Below are experts of layer 3 (counted from 0) of a mixture-of-experts language model. Rows are named router (the router's row for the expert), gate (a neuron's input weights, with its number), up (a neuron's input weights, with its number), down (a neuron's output weights, with its number) and show model dimensions 0-255. Each number is 500 + 25 x the weight over its row's rms, rounded and kept within 0 to 999. Numbers have three digits each.
Before each expert's rows: a language model's description of what the expert responds to; "gets" lists some tokens that make up at least twice as much of what it gets as of all text. This comes from a sample of Wikipedia text that the model never trained on. Tokens count by the router's weight.

# expert 3
What it handles: Proper-name continuations. Words inside multiword proper names of organizations, places and titles, such as United States, Food and Drug Administration, Men's Singles.
gets: " and", "s", " the", " of", " his", " United"
router:494507461459484480521490520485519471535485515473540527534452514507489469486485483491520530489513499496484501525527518527531495511496537512521494503489479505483525509480510463467475494508495474533478523462537530480543537464497474474511502520523504469478480489462536475506527520493503543520491489487516543535548545501495529519511503476506535534529514523503528538505464457487489485508536525468498515535487503524500476481537520520541507511504487534526516511532510500507468536462543508516535525518477507468540524480520487513491526464512527509544464533514554481556468471503472454515486533516547539506549517501479469509501482499468488512463487484529505521475547499527495494518471515487474529501461486512522547540484465486458503453533551469493532519513470530511525512479518503
gate1:479520485482512486479499503475494546503486492475538479509518490497559500518529469508498519473478481478486512489478483504538538512527527473548467513518535510490507538458515481438523522538506509533462505499474504479522506460505485522496520503486506506492552498482525506502515476518528532505509492526474522528514538505522571513491504463518494522523479533484483494495509465501480509507542518497481492555509487529536532548519499490483517489534501504537491486485466457507479486483508512469508533515494476446513454456577513519497505513531485517487515519485495542514508474523476505526516510520450506528508432487533489474482473486559517488481519468530537508553493508522489523481506519459497506527496539492515544495535477513477508479495529480484542492494501584476498475473496470
up1:514498471517490484511521528513486483491507533531511519521501523496484518466506538501488501538555510493507495511525476536511562531554452470464496474524493530517447448484501521534502488508448520524518513468502546497550534552520542473521494493455498495453485518492449524500523474501451480529531495486455527457492450489470495501507501455515503520451488478524511461512471470469503493493489503521488498486465524518519505474452495502496491508475468493520540477506550516496496494553500486517530502528456505484535518496467518521491509514540508480470492508504507489486475492458523494481479547476487512504500462457474493512483520490500511484508482507511444494476558477491477496517459483512519494498511496465439518471464499485526493495495489493522509565487483480534529494494471501
down1:518528476494503420519533495514471479498503472518495511518496502491501485486541527522531477474493474559492494486504478542511522522462502537529499460538503537502510519509557448480515529478470505465491503514491520518500496549510478485489529442508520482476482519518532477492458449506481514560543487446496495512522510523459502492534488553503499535493529475478545517519487470429504491506473482486473487472502473485511457478475493490466501534520491528512507499476529493510473525456504512513496495511497497456487504463464537519518495523496471532452512490494518486482507517449497517507516483488508472508497551442494502514486495466513500489492507500502509473498494516522457517571516503502470516483465488487510506516479483461500491505514463495488507504547464538514488561456507488
gate2:464493491490500423537506519488529480532558506508522523522510494550459538489456517488551480464458489500511537479510501518498519500496481523484488481538473487491490516527504543509495542513486480557475506511511498485477463503511477495502501493513516447491556504509498509474485471510508498544533519554478498495503487492518549524510522441544536483524483487518503462506504479476519480463527489528508496528487429512488497451496512530489526506535554464483479524536465492481489507485529504527470511551525501479537491505521514484484489509478489467503515516470470484476494491498508497466499516518534497478484511477521478479489497470530522524499485519478493501447482519448477530512490476471502481480514500507500517496497482506490487481536540475535438520527469492568518527478548483
up2:465530483492464458488502486512548512518507517508558473484494478529480521519439504520531510481480487513479503506484501508522518529479445525497487524484473499505476527504494489524493518532519507535464525483452485489567503486477542444538528525521539479492511529508476495513468513530471526516485476464476449519508512504525512498569504500480484531507499517515515484467496496492546525493510460496469537503509503519487502505472471538444518507521495499501517520474468478480480524491489526539465472471485540457507471530509514556480513504466536478530515567504484518495513549466512505500497456506454493469487509500511520479458515513534472513442532515517534483520495517443509480535514544466490498481515479539526509474497520511520533485511509513520486492487498532526487475503475505
down2:488510489499556539419523498517492460493537517509530463490509500525488539503491496504552498484532506500493552481519506479500499488514482517456545522482477475461479533518514566489460528492474492454527480488509506515540517475481555475496470490493494466499506498477493512494494482519505491542461475533483478513540498468528533483495529488493473480522523552496539491462493506479481558560495501475503500498489516513516543492512501502487497498497490545493494475553484495522456489493487496502463501473521499472521462505469511541482491504503482493524463561479469492491531512509478467492483487521452449486587475507500547515448484511502489481465538493478503503502455553515484467506519500454534499487491508500507498506480507515512506469514511524513522494517488476489507518491459493
gate3:534504509506484531498470477483532506517484532507528478531495505508494497486470511535460486493555496487494515539477478496529527491502503540516495510509532476477534514480554500508461507489498447492453496451514530494491508513474494508462528578523541495493454528500498540513482520502524508498481522477478505502502492525544516515468479476457528491465452526526489484505514488513482532520498504471468477465481482495478467496506515490496441552469442474498520478499519504524499470494539528488497479468481500543523534523530535504469540492529476460510491502558510515519524486520448492493474524518531508490516517514507540515521475507475528527513517496535497499513571518555470522503475501507469492491471545462493494525529477516450506505486490528496508481461485488533559484485484507
up3:488515540506462516500519546535525531509532497513524521497486466478509450497504480498474503502473504514543471471520527469452533500504518488494517479516483491559492531519541539484501493495542486476482528460503493504497510486514478479500519511498503523471531508458528494449516491428497502472501491537507525480519512512521557484489513514499494552546496485501509497510465487503481472475487521522529493533510522507539480498514486461546482466500445535489515491473498508510513479557501501477471511505527507507488534487501466533463463478489471539530463516488480513497516512502507518501525486471507507514528475449524510460531496508527547465505506519501459497530520504481535510517509449506530500540477517557473476507487467472473539481473477500493557483553502511507498497547478433
down3:498483499500554525448497518541489523495539507494526496511481486489507507519498516512508508537509512533528524517477541506507472496487488477486481489452392496493487539492518459498532539560485499491552516469471544515524505479467514505473482469468518498502533495481475493454474502442519478509511492498531494497479521453510514526494519518476476499517498506475539491492447498486513483481528496482491508500462539514542528529468487473560499476439474516516479536523493508459506498484484481503489514526472503534474503504451469447495460504510515473514459504505496473480521492552520502518514471455471507475530543509495487496501522485474548473495508550469516502520512491491491525457496505455506506475475504515522459511483518484516513521489509541504505552491502533486484499511542498
gate4:493511468526511549513488509498473496521512495512515508520473515501510509507491472508530491567468483468496506513489517537531549478488505522505509516540517475474513520479487518515476544493468544545508531498468519487541530497512449463489504506467509504512533506458503478501500515534422533491480479499503482467505512515487550477561487533487536499476447528534547503480479508471545469497511521528481486577493543523490516508482518463490504503528469514492529455500490503502463498461491494475454500502487477502510483469497549487496521533496502460502492499526538492465507450456473510482494491499489497457512519487508491467535516486476481502514479467508491489523472488484551505523491546463510482480509557503508504495510520460511522505528559479502525485493485476489454464511540503
up4:508477510481524514497448469483492522491487486518486478475512513493486478467543501518479480480490534496514504492494527485486487463510475472523505513446502474538540488477474528537486479517460477490516507465491497516477475474505473519500533512528469519534528479500479523477510513508492518544531465545457459497506497513519495550499496420484491550519513519479491514501516551505483524478487500511464485486503508490505511488496500445485498461472438495552506474513526525517445473499512527524510530516536507487495523564525508491531509497501512528543502470533469459508480542496522525524490539497489503517560503519548476493473544509539481492458533501458486480516493467478504487515506522520470472488488516518499502530502465494540489478501498503480516575468502492474507472567491518
down4:481502494526510495483492471526533484479469502501482534526549484514539521534467435485489485475492527533542548510486469546486488494477454507490496456464513483489485476447438471473486509514479473464477496475511499493491468508510535474531475488502524509524499525543476496472493459511514509507514479515497558460493475495517504447547504519570524489499481509487496477507510477482456466478480447513485474451523458508523449543514531494531515526495506452500498461509473516485510451515482450510520470517530479484513498472501503517509502503538498503493517487499485489498504530488506512509520486529484492522497484441479511517494513488562532552509453484547514491504477477527498508518491518516488523497520517522429472504507504466503526504511533475503513521474507523512515476516472484
gate5:496482448517504559511412490508519528484500491434513523506531516512478458500512515500467500477494488477509482489455480555497519472495478533507516500465485517481479465466518507472467491522518510494514508516492532504516501493524497507475526488491539509486521537503498525494518480473506554526530501522506462476513527496514475519555501489510533505571502445456503499504519491486474488491559465502512487537471514516478496510517492556545505485533520506486493476514458500491490515502497515500517495519507486521515484477496494456491497509531482512507519515497465505542470504498465443523491481479561509534519497476461482518474486516489538519470496452525536507502574526506533524491523506508497521479507514481494497516553491494490512491539538521569498503506486458501465473504548522
up5:510493511482535488470495509516434506535487518541522535486524490541512492460520505515491448548520488503489529498529508478483500547470484511475507551515492516520518561510448519536529470482519519545507492455484486500466521514499538508502489504508488477533517522476537512494492529504471510487441552451486524475496494500502473479462472455476486482483517542495479518529505524534487518447508536490521476539545541493500493496475533503497523540474464510451493520518506495477474500511501458541445524485485481491479506477489487503502513492505517478517472488482511526516449482512516551500518489496458479504504525482544503512517501472473479485502494511529501518494545481470453508490531466480534542512474482507506466497473485516474514522478477462446477466490529523467476497530519517
down5:492520535511509484484514491500533546523554547483521471522469494511497485501500473468458495484514499477468516496484503486466533520556489454492468457526486501474530511503507479491480535503514486496535532513468487523452486478479494513507477558505516506578526466489532528504476488535501513515516436492468482486524473515468493500436500463501514476546462524481460506498494491482485494521486491514499493484490461537520460478503536514459485459502470500473503472491435510506523502483509481497471491521494551539540505482509511524481444533517464512532496487486532541521547527463493492549539530499520526508506514497521497486488489507524509504511481497482536520499500478529517479489553454545490481489449509521506508524496539518475518523518468461507488472540506492503510486488497497
gate6:492531491493508522535512492458485508567478469494523522479483513463533524527499500510548549535506478581525503493496544502481461511526517529552504541512518503519492512486469477474503493482473482532536510529555498540478501485546504489498467481509519506510489477475533519480564516442478523471480545501507559523521484490476541524487532483497519532494512507497495488487458527452502450519508515530502483521496483528493525488514523480499501500474448535482497514475474478502487502479513491494508504503492526529524492492512498503496485469516502513519502465493553515514517505492479528460503486505547492527470505491511506515491518459512480505475480481546533502524537442498510511508487469456508521569458473483514485524493474523513484482504546456499525505460526551490499476494479515
up6:453516517484451464491464490503568501484518508476516557504491483477523488534505542457519524476499510519489515496491488484492496505520496507440498536514494499469497481485512531514498448535501501493475523499498495484521525486522558460495537491503537498502492469527446539532498498516526485477501498530479478527449491494515456446523484465489491480512493509522509455505504503548503543486505463503550516501516472521518565501481476494513475498522521458483538521484481522531522491508501563534554515514483510472499472492523467487540500476472500498494474515515489505486520475509498471457473507451449487467517489528507484492480553468497518464519511512493507487503524522539545508487527502475536512503465514470522507421501488493540507532506473496500525489506523496482541503476529512
down6:469532497460499511483483469486514462482496500493477478559501520502503497508471498469521469489518490501542488477537460475501464506529504504474484484527479515447506501520528487470468521506461483502491503527532542547481487515481499494497471475453494520499492501517464465530467463491482514503473483493513509485509472503473498476513525519513486525506486506484563514519481477474465483490486466524453551509452488472523536507509464512495467533511522472541487501492510517453571520492503504568475513490543546472469567503477469536485509476501501511486496468504512502514493536481455505500539562539504489488463516516455531521497503503490502498489478567496504490521466482528473537515537524488506476498462521489526473515467483508527575504504502497494520490538497533493507494499511490
gate7:500496485524488473493458478457490479456499467467499511527483513449513503513484471510545514490494500466475487554468518492472491507492495508509491524504485510499508493473445514518448507500522495482482546470492515522531524521486495528529462551500471514427511512484464531458565504483481567506492469552506516471489519505505532518526514506501509536487472520486502539470480492484517545498493502498552534562505480523482537458506517469546521446520490453495491476530473498531537506503448504516506532493518509509538478485525540514522478487527495488536490502502491553561491472481525516466506516476501504474503486488484476504519456453538497517487517459506525476521528488497521501510505538502490494446464498497495507491499479483504485517494527513507486529500561482496515508494500505
up7:475540527508470509538479518512517513520525483485478522478490506503527464496514487512506523520510552531537525470491483543507538512464525518498486532524519480518500473489496539522532543515485478518550464531526520529503500488530548513506491505470524510536501487516486537538501495523525454506526517479463519510464477484476456443504493495499548470454476499481519545538469524486501538488538506545489495490538502483534511496468492470445479534472463511527470498515476462554475490507524485501515483526489469515510539571481486464511495522474495507475480465523498518419514480474503536517495510505465493519502519510485548508489490499500555508493501529508428521492501529494492508505491483471504465514529489538516514532444501511487500525492498470468497505509494510472525475486498507
down7:484499439512544494456473517523468496492486471508547531554508549491507494507466491558504449477514502510503482483531471499533501505495491477491485536549545488516515526517496506507484522527484478483549555483491475523471484514509512532527516510480464501507484546539486491542463514490494547503488526516496475493497436549513465475490515506509493492479497515505501545464513491519526526491506462506475496531540519512510559479485480485498528491485494472518492488505487512479485521494549455490521526463522504491533483465512488528493491537486467508514494471469538486542501510470466480517555512459479472446523465520519520509511544458535479516486517521470496525518500477499489513503492537476540453487493464443494487522497513463520480482494533519538509510483519501471468486497501478
gate8:525534451495487476527479520481514513496515512453523483550497513469518538493428512516508474492489491536510534515513454518468505495514505508472496510473450472510496477500482514489520486507481506475489493511519514484523508473538512530492537554483543472486512459498516489515448467473479537478488463541519522529518478475515520525451526456522495499550461495500523548506433505507512519527508501537486478491482558486484526493509508541472493489513501453522514491482500499470491544488503479505506534511451513490532569481532505503483465488506516461513482488473504496491469483529505515480526483495539512463525508486459454513467485464491492485464513482494528448455487466473535485506514497516469498528490473481506539522487509482465496502485527487525456512512522541507470518504459483
up8:507485472504452516476450490480502525468489561477507469462528504511540523479481481529494477492517478499506481514522448504511512530513503534477495475457518509495475498514505501474490516517517466470435515467511521509471541535520517499499474510530521503505514555461479447503511516508499525500508461522500535514515501508479492508473503495485500513482513429515480506496506534526491518504528504531502511530516531495520502445464514539499464503500470488484471515496514487479521501508557516455520477505503452507518490444514537479556480534498462518495491482471516513530521554506480460510487530468513525507496507477482466512450508455503516483505487531480502461506559522491491489462486542552549499496496469472484465511498502483495490471503478444535465482466481458530490485455505488
down8:517519522510526495549525468463509550525506442473470555528485477475482516489454518471483528557504479489450545500526483497485473509493508534508531511488513447505532495503471464519511475551519525545463499493463505539540477507488493475489507512493494473498500475452511547482474465502540488528459524486492461511493455504480498496528492466497503521525461494518494506492516463509496476514486513480536512498456479488495524538499454509509468485484488516512524518495484526446517538512511500528491470540495524555478518485489475500525488461479518437511552512515463521494481494520516512509502515519491510509517510497506515485545528460506550464527487506507507494506547500557479503536532512498492485504469537529495536470486489523503508471532491498502505524489494556479483504486514448
gate9:498445485538518483539487484444511504491535507551515490533494484502490533480562531508527524482556504527474502481530503501537474557483519524515506482502551487480520494500491483482464482473487488485493498498454518468513510464519497467453484524481497495496540509486491482531495529443511559546499489483523499459488506508530509520468522493544539509512528472501523456540502466468509499465515500501504538512489489494474494505536494539512539506515502504524511469496466527527519485501487500504474529503487513489491537507486491504503502526486541477542488513541542535492502488504484506471504496519533487460511538551449502465509549473502455477517513486520509518485510474507517527480445493499471556472469476500471531516478504514460491478485532488557518472512487521542490520537520516
up9:506500499492472485492478470518518493500520484520443473464508503480527513514429531514531480489522495482444516496567500501552492473504500486541483512501511484455499517519495516512451507489468476508494547473541503546514538507486477528501448483459494513501528507515458464510502502513530535531490484553495445494487531531471506484486539449546494453510460470480512504499473513465498497471438486504460531494500545507474530502496476499510489492508509499498520461517470452466484477491562466492501472513530507491512475467448522489476466522546520513517490512495508477512480517474491487484476496489476514504554497461484541532508511483491490465500515528465474459530496509514514485500512457520506495537515493474456497489490507535498501508508510500517487530546481478473508458472501515
down9:529519526508498478536493519498511507463525527536520459544444516531515503504540491493509493492519506541504441538483530524540501505520545508519512511507530486484522509479462502519496485514514555511502483509490535463513482518475487490492525510476463511478441484478499515486496521456426467490519495499499537474504459482517501503459532557446514479474507536499530508519525546484519474533465516495500523498506458524537486508492520490487473491489490511493523529435453533525536499500459503462472521471497524472493489486480500511527465480495491493495496537504493484485531504525503514454481490542477553480529465480526496535498505492503488453489473511472505514493502509539506498495473489498503569452450503482496539495528490518468509514468497528513490484515514516468489550452501487
gate10:457471464522473491475524502489473517526448530536485527565477479506542482481492517531521521489479559509483504505515493496497502492478539515482536517470473483528475482516526529515465502497544506502449450483517482461527511520469488475546501495474517538470507489498555482483480507518511530508480473491449529526548552472528546512506550476484508515479476522485507495472436473475488514525508501480487509525456517512526497516494481515493492497491449471507524492493489499523467503496525524486450529466498492487522467524563511517479529511488531508486537500476540501526475506481486535457530506504523490503521455469471508514465502494497507509481506480532504531507538479506497471521464483487438505489512512495467555499485450494481505513532507489533465500507493516549513495497473508
up10:504492513484478499508521517432522519463508475443494510498506503500479535513495504528513509517515454520556452483482476503453503519541498458534511461510436504538527523506484518473494502510487540488492475509517527484479486454507486532472525481499463545517488468500466452442496503486513495503480489547484447474506487535492499523467527482527521518488464490520484543528548498482507491449475512515543484522471528524511499519541508535528499521496467496514538518469502475486524503499511462490506527516542523500470517518503510455477493532483542484496517474533513507435499518484499515483458495472504508485548509476515468465509518525528566499472512453533491501497497539533527505468521495478476493516514523483488478460512520507526522483504505479487466537498510510446483492492506512
down10:509509525496526540472524469499525452483518452489510510528478566518517474545562494496478471477539522509480519484495484526510543516489514461494484469479486528495522498498490499493504491526478506496488447495505506529558511495507483469511496517481465534512473492486509500483477464514492484513519527531465478458478440478529531491517494527507543510509566463515482536486489485525492488526440438521531527464516530531481440499507486500528539530527516517539470530511554540547529484465501519465510442492520481471510518494499503482517494477505471510479492473489508464502502524480494466539472511484495497485555477471489487505507457492519488491512507516497517478507504465517457532489514456481489526512498530529514517500477497503531522521510491493496516503496451488521476458471497472
gate11:494498508482512491525497481483500470555487494516521510489466522540471477487473528485500466515520485501465490534543502530500436486490553499502501504488508475530487522506507495501502504451490508489512510525525509517477510480493496484484508475531449514534447471487537490513475498487481491442482479487502542505559521517489444506450511508519522480466458476521499546484467460474472488495509475490516518465502481492524476507517451478479524522514536524505473509532513458521497477454537474521538525553545475499495512481467502466499434494500483507509522506496524495497503482525498491494524519512493489505478506501494526532485447551485511464515528494475505504482475478453476550548487494488491553551499529503515528503494485478469474479489484478502500601497532528505490505501520495
up11:510471499508544528509486521530502462453511524467459487512520517513505484461491515519490467525507489523518445517449521493514462503538471541491537472532510500443518477473515502537498525532482481502484476485513473499515490483538496501455502521503512518518488468495418529484495515464490463484498498541512468511499496492457493511484481521500507507536504505492465536490538553493454492469496505496514490534524478493499499487512508506558481527506546524506484502488496489519487505522472472517530439500536513510487527465518523480520470516476515508458555502519505486449472531499509507508512468516528514544516544498485466474533493469503534505498477546520497532516483543526517491498563544545519515488521513544529467472514514480564496493509491521480475466519530487485499526524493517
down11:460495533488557540505515540507531529502497465497499503505527529514477526474472576484501509510515498494511492482529477504491448499539467483514522493534502467443435510485536487500519473466534536564520478535524492486480503464478531498539534497494507462482501499523498432501469491495513497483479453514524484441525488513506492481500448464532515454520475477463490535518518511484494499514507484518469519509486488477481541478498479533557546489499551484532471492519489539544519478540521523510485499505501501460495488453506490464509467483476472500526525500482494538462500488520482525494515477518523518537518517498546502550492516477481518518531503500519495507521470503485500490491541506468466486501490474507498485481528525495518505489508493559501506523475515485520473542524512499
gate12:497519445510468513473502448486486467454517513572535514517481499495489482481511517503479507549553496549470506522503497500533520527528494502501536484489501522454491494496424457501513530510492478475469525479492502509573503507502468495467451505506522521556452529503476480491494521518474517493471480506528502526478529481512487464489508516510546506491506479457533526492486486490507508519534484469476507524470508539455484509504488514533529508497492464490494509514455452483519433494501486488466460489507481464549457480526509475441496482504547543500500527471524509513460490474530458481476499491495514504517498486453493527504477486546496499468475511517519504538525488496505522536489523501472527488514472491483558493499469524520487503519523499525511482536499495522509489482504479
up12:534492505489514478511530558499502508498542501480498477465485503499491465495524521492507494500442476526521485486457509524506495470516495508530461499483467544540492488523515534533470483534459509509488493517516540495462472476480488492521506480473453515475484456484501502497480524516492496494528495479488533476494460496493519515521508497477473491502460504509477510532527518508507445483469489486512464441508482486499504517500519490483510483496516490501519507449503532526501585511496541468510523542499531583455521550490482509535497523481452472508473471511477508483502465487521518552559501546520505502438472538487536532519485507450504521528491483509492501500520507519482479524463456512463478512490515522508461492506508470518493510455519471472496540469527522489490506513546518
down12:513482494467464532484515478519538509509489484452497545558508482455446510518492519546461536459530526539509468497515500501502561513511496496525481504477513513480492495469477471533509474460478508528501478459449490504529536494478507502484492531524546478499502521522474480452493486509481480519484512530453515550481506501509553499526505502540510510514504480462532501452498470455481478512509495507484489529497522503463448499516480521490542512506487578543537468460502530487480509461509513495517477533465490485505474474511510515519500500526466532498500543486526518481489511529486495513508544517481476544527551506477508548480528463523473480509490474481525495503507479534514526491516488497467530491507500518515532486515554500488517473518538478501483472527505492474491442512495494
gate13:532496516471468506470529495505513497512530453491519510482464451500498497485493535494468494501501508495517513517492547478510517530517512477514523510502481451478480559526523448485529486565502533474487530481462540502524507518502503530503526556529491489512489476533506490433481513464481556478504524506460497484515539492486516516498484529491471509493513532480489473498550502527527509529501501459475510498480522493507505487523507511539488492533448495479486488480543556517444505484492484508494517472537489518490550466519429482448539538511517500475496535506445466509471488521500541501482499506509512507488498505499526468506540509491503477485512510544488502527546453514466485514476517498494516512459475528484499527532494475489497515460526500552474479443510492533505474499487484
up13:469487500494488516553489491527519523499516557495445473494525510527534538520486507557549513494493501495512503488497499550516494512493506521531484472529488483564509507489508524487482513487497492519491519554513476476498542486503515485529474482491513503473527518485572518527563485498504467540490486502478500530479452533495510503456476497520521498495519486516524499486527482454485530532466503473441504478492422518461492521529490508488538498499508517520488507534451484494509502522521490507499499506438474522547474500509471509479476514450545492518521508503532540520511485452503501531513459509533511476548510486510512506518492518543446534502508541499509497484473507533506483531499529537473474531521478494531491505504516520495507484538470477501477502551513538500489541508467521
down13:466506529510515504503493490524534491523487500464504474498486481481520490472508468476531514481512528494462480500537489486465472439489507499482460497501464498483492542540498490529522529470470500524481522506549546499486532524460502544472459515501488558504499460528506475464465467506465502528522493502509514564516453512497480511497511464520485475474518483538505492505522495500509506497489492511504510490532517472551471467530475524523476519541504505477510462537517509514469527484524495493485494502468496484491493545523549495507515494515526484490469486499498491496471499488511515503472491480496467522490540481465507490522468461507458464491481486535476560481517473571468457488503499531485438469496499516489584471467483430477462512484498530492474490485487511521474493526473501
gate14:484503520466498412509502509450514484503550528467503497474520520466475510501480492507528519506511504523509528554513529528501536487518507502493565548511539481453517507483494449486494515509525471516500484497490541489496566542497522493521498497520478492511498520497514546517555495471504476500503500515525487489556509484536510485450492494507539474523498511483487503483539479487522508496476527496521492529530513482486474475535509487492470482483549528494478514512502556500488526458511507502467474475505521563510500492484516503540494483497508476532526509545524524540459461565498532499496544504510511528543491533451501529517503506516477525494508502530509536518509459524469491492479487547504527476492474512523531536489491506461504483476519510527490513478515452549530504482475520
up14:505517451511511537505480485483481548448456507529514487529474483574544500524527500536500450488490490518498481495490493525506479526469510527469419510486471494549493490516510511491518502472498518525477535529475458507507478489530483503489518505514559452536475505481521477467437499523506507500476479505496503515421471501477489518491467496521539533477523480476498488552480533510493496496507513528453515485461514502533503508469519527499515517485493491491506475479507417503480487493461505494510536504448480498511489482524494515496494543462481508514522498478527502478541501443476501527529473490505491473460524502514503538491493507469517472477552512542495462501524532472521527477497482501522477515457505479476459505522503508503519498494479465507480490506489519529510459506514532
down14:484502429505496501548477491523490501483501485473485527507469495522536444535501495504512473539491497476483507493503500507497518480500501479533521495478508509534506515476459496472505472503519468456507510535522543496514479505522486515486488488562512517480512414507515514483492500488491487487478498502499533484499512496449468513480490463465499490476517511495464499548473483541495449501496496472514466515565521523462491461522479497554515503503496502467466509504531489515488534461475509498526520516476503502552512514520495548510498438492485518508464523542484478506544488462451504507524505466556506539485540492545493454502464508501495518479477522517497501486489479484509481505482481542487498531472544477478485507475505511498529544538512505476466490486468500564467547475540526
gate15:495541524493520487448484531455470492535476476538534532493485506479497514479520475537481486498495530530489517479492477477513513598502512491498482480496543492501547477488492496483528511506477500493514496507493500486494445489484499481490505504524526501489509542460461523450497546453484518493504505477453496490484508499545547511459459436523485510495524528507462521510479541508483508491505518513468512521514473506489498550519470479514519505492431460483476489515529474517494488482522487487548529502539496459482494505508487477508553517526486487494517512518502478465515484492481470491512484470480494483482514500538503480466469499519477459491474447523486532456528503516538514472527504510464479461485469489474523478519467520482512438532517534468551492475521517493512471533485507
up15:515507483482530482482502536509483506518543504528477501563502481491509511479495509481474488498510575484522507506504505482496526516547482503511460521510461510497498465517476504510548479543499482477521506493457541473499516524541502513461494515494509473505495534481509513533488572497443457494510527538509485496481512508509451492501481475480517471460483503512498505482505509488511535478531478513475507551503480521479526498516475470505514492483460478448497509475506512522499506515496486536477506522506485452545466490488483470506538529492484487469490492538472530493487524511494439546569484498496469495491467509507490458474528479493477472506504437511476516514530512489448491467509517466494506510473509468500503484487548510521513514472465512485583449501512539507530498503551543
down15:503558530515534513479493542506450484512537532517537497455473475477529496499491522480534472503515523506469457453511488488490495496508509531484474483482530503506452514485480555497507488486490515510515511528499482487484480543520539461482471547502479483473500490493504480529495510499526539450515472519481485512492485479496485500491464506490471484476520478438537527479488549542518495518532496537507536475519463502517505497505493499502508528528523517467516520522508492525529537471527454532489453484523519536532490500507520557488470474470511492545504462470505509502491532474493467483485486489527540489545524463513515493501507512460445458526515512466554494491437529466504474517473502483514461485492493538477464453499519524466478509539511538512530501501508504533507534484502498
gate16:511499527514502519550471479531509529529508520509503569540469525504504484498513504562476530488458510524521498521511495553493509515500478511478501556510494477481533438502514497456544509526516522536527502481495533510486516511489508543504496477527549472493516524508538541545516489498515484484517523509512522476466510536499452498523465494511516483464519495510494503500534514463513521527502474501477491548470508486451517519512510510466485560517462483461487478503453448505466438500484488510475514529465484515493495494493519493530490491507539510520497486466480494511499521522487518522492484486508466483512533531465497475524519457467486478493448489525475464522505471491515461499519501470516488471476462468475486503439541498543500478446534485491473467540514498518486537492496513
up16:466499497531500446558461477487453500518503517525492487535489512487516487517565499505509511488524529522486467470473531493565547536523530521480478463539504555514442487500509492521517456494487499508506514530526498496471516478458476471528492508524494496480493433484489484559532501537522547534479480467491464492496475480539524457556504526485514482480517495472483532541535484485497495522507474545496458498529478539513511503505503501504505460515494541493505469514501411461512539504490502497498510509523461492497508481534462467517551473482458505521514506489488499477478524506514458491488521464504503504492534491525523513511472514502495500503471468531500482483528485492494538528478469470534499521493492500521515499502493490489510475525442476502511508499505474497535491495470496
down16:477456495510486496527537526540505475479489493436491523491502519485487456497500459487498474534447475503468491491515538477489541498549495502499552563509467514537494476489491492469492495445502528509491504509521477557530469488471499501481471509479510519543531526524527528468547508518510521473506455481517473489466506520550520479485530483497483497470480511511516549500417528540493524471470479522488519521502495469458501506517518509521461488533511457478501524501492531516484519502486534488535498534493485515491515500503526532563528505513529510506540467481485447549463530467541521516501504501534531521524512532516484489488494516505507508515542511501482550506491504517522495528469521504512497450469507512495510506510469544526468506541528521501479481518531491520495500511511478
gate17:506484469474534456519492497459565507528476520483522454492490473500494462454544482509514496501478515516502524461488493499517474463495467510492527447535471461503458473435481495507517499470514528481502485539540488505526504502489528478451510514499475506429490471516545540533463505508503498552438521504510503517521493486483499532501500520510531487529479439515504474516511500544494511510479503544475480491503529525508523451528517464465472517497509495518522475514515530484487474486510512538505494493517503493533503461526514487479541457453511511485516531522472519502474544525472523482492481483497526482486466503505512480506514528505525498477482513534509539523486506499445485514542523526467530503492503462503552502508468525538459467502509495505497458468488550494527499500476498
up17:516491484471546464480478500480503494507490501532477453492478473527478492484510466458488517495516534479492497467522550481525521487500514500541494445516463474467453462424512522509498481464501555489526505537509520499520524546485524503487519518499463500504475465489522490512511476462508523527508491487464525481533450468492503497479507491523519505536508446513525489522478527540518500516486479532497499514476493513510475507526498483482532485477504454537481482489450515508521479478511487520498496510508540488500498455537502536456509485520489539498529518462479498530495487517462480435498526486513515477487474513511510462504473536502466491538485504555482523504494498506470537516513547526472552501513470457513539517492460514512475450540512477491509440491524499527491505517525454
down17:521471537498533483508527438505491529517516529480490498518530494475460495495498488524514510505507502498494481508496522460463516467492515523495472504467545506457491491500481535533494490522483485509451529492523511484515505561486485535482494536455527513549516470520453500504525499509480493481502524520492494468487494495483496491429521503460525475516548493479463477493516504500532562455522505540467448545501476478456541505488486528492485518485536487498514501524506508495509489485490477457489502487511510541509533509494509548512501521492478533471496516524509516503464522515496525462474491546477462489503514494471449466467479465482510522514512541461473474481496466510517544489463514506571521482545453455474500452515500489460483517527554490510488524510501469493501483477488492
gate18:527495497484490498494463506513510469537485485504504499528489530526519498495459538516515541507518491554508531521542501480542494480487509519486556497540493500475481465446427482501503511487484531495492451513491527483473532520534477528507530507497488508486486446524535471517521499512496476516491538448496519496535506451557473528485518483454542507490529469496500545488502477549474505543485495500510503546534496487480498506484540484543490488529514536489520526539502511490497470540482461532495481514504479521536522514480513481491498476509543482488484476530527511497455443478512504437535514507509505483512459521507446490544524498480482491472513519508479519513515482478480480512524461516474515508471481524532564539528512473502495518510516507524483494523546517540491502487484475
up18:469475516539490503505553516464519533506550540524454519503499493477495502505509486509506477539448481512530505500449505516456512526559485444517470504482472514502495526516544534491519470541495492468494522541485461519501488521466468496494529482477487528514520488502494534487476489457532492481545506524499470459503482491484503563527484509549461502503518518524507479531487524495545480490457502454520498524476503505499512485502519475481513486493525475517466501432504517474477548504461500471494514518517536525501482500514489502464496527499454508529485515530518487516537553553504556536453489511537484545468509498492506461456458515518515502484497457501533508522502490526501506474507471509515489531525488496496489476472465513501553526494471500516479517479506516459488511491505516
down18:511498507540508511526501530518484529534573497508471473519478521499467505499533477478499484566492440498493524480484493527486432473499509531527506491510491535466521469487457506473543505509536542490488458522502512469494481493542542501549493505502473459486533563482541518505497480523523516494522502494486489518480531502499493483475484543508467543500525489513500547517521503503549485492502491453509488496494535544469523472467522529491486504498507527494493553455509544484506500520494491511498522482491476523520509489488512466537512500491454507530506508526525471514505519439479576454491513527498509485458527478502471468497506492502507487491546515480511523489492502485492491526456528468471480486520493503492486514480474557501529527464522450513495498540507521511532494478477531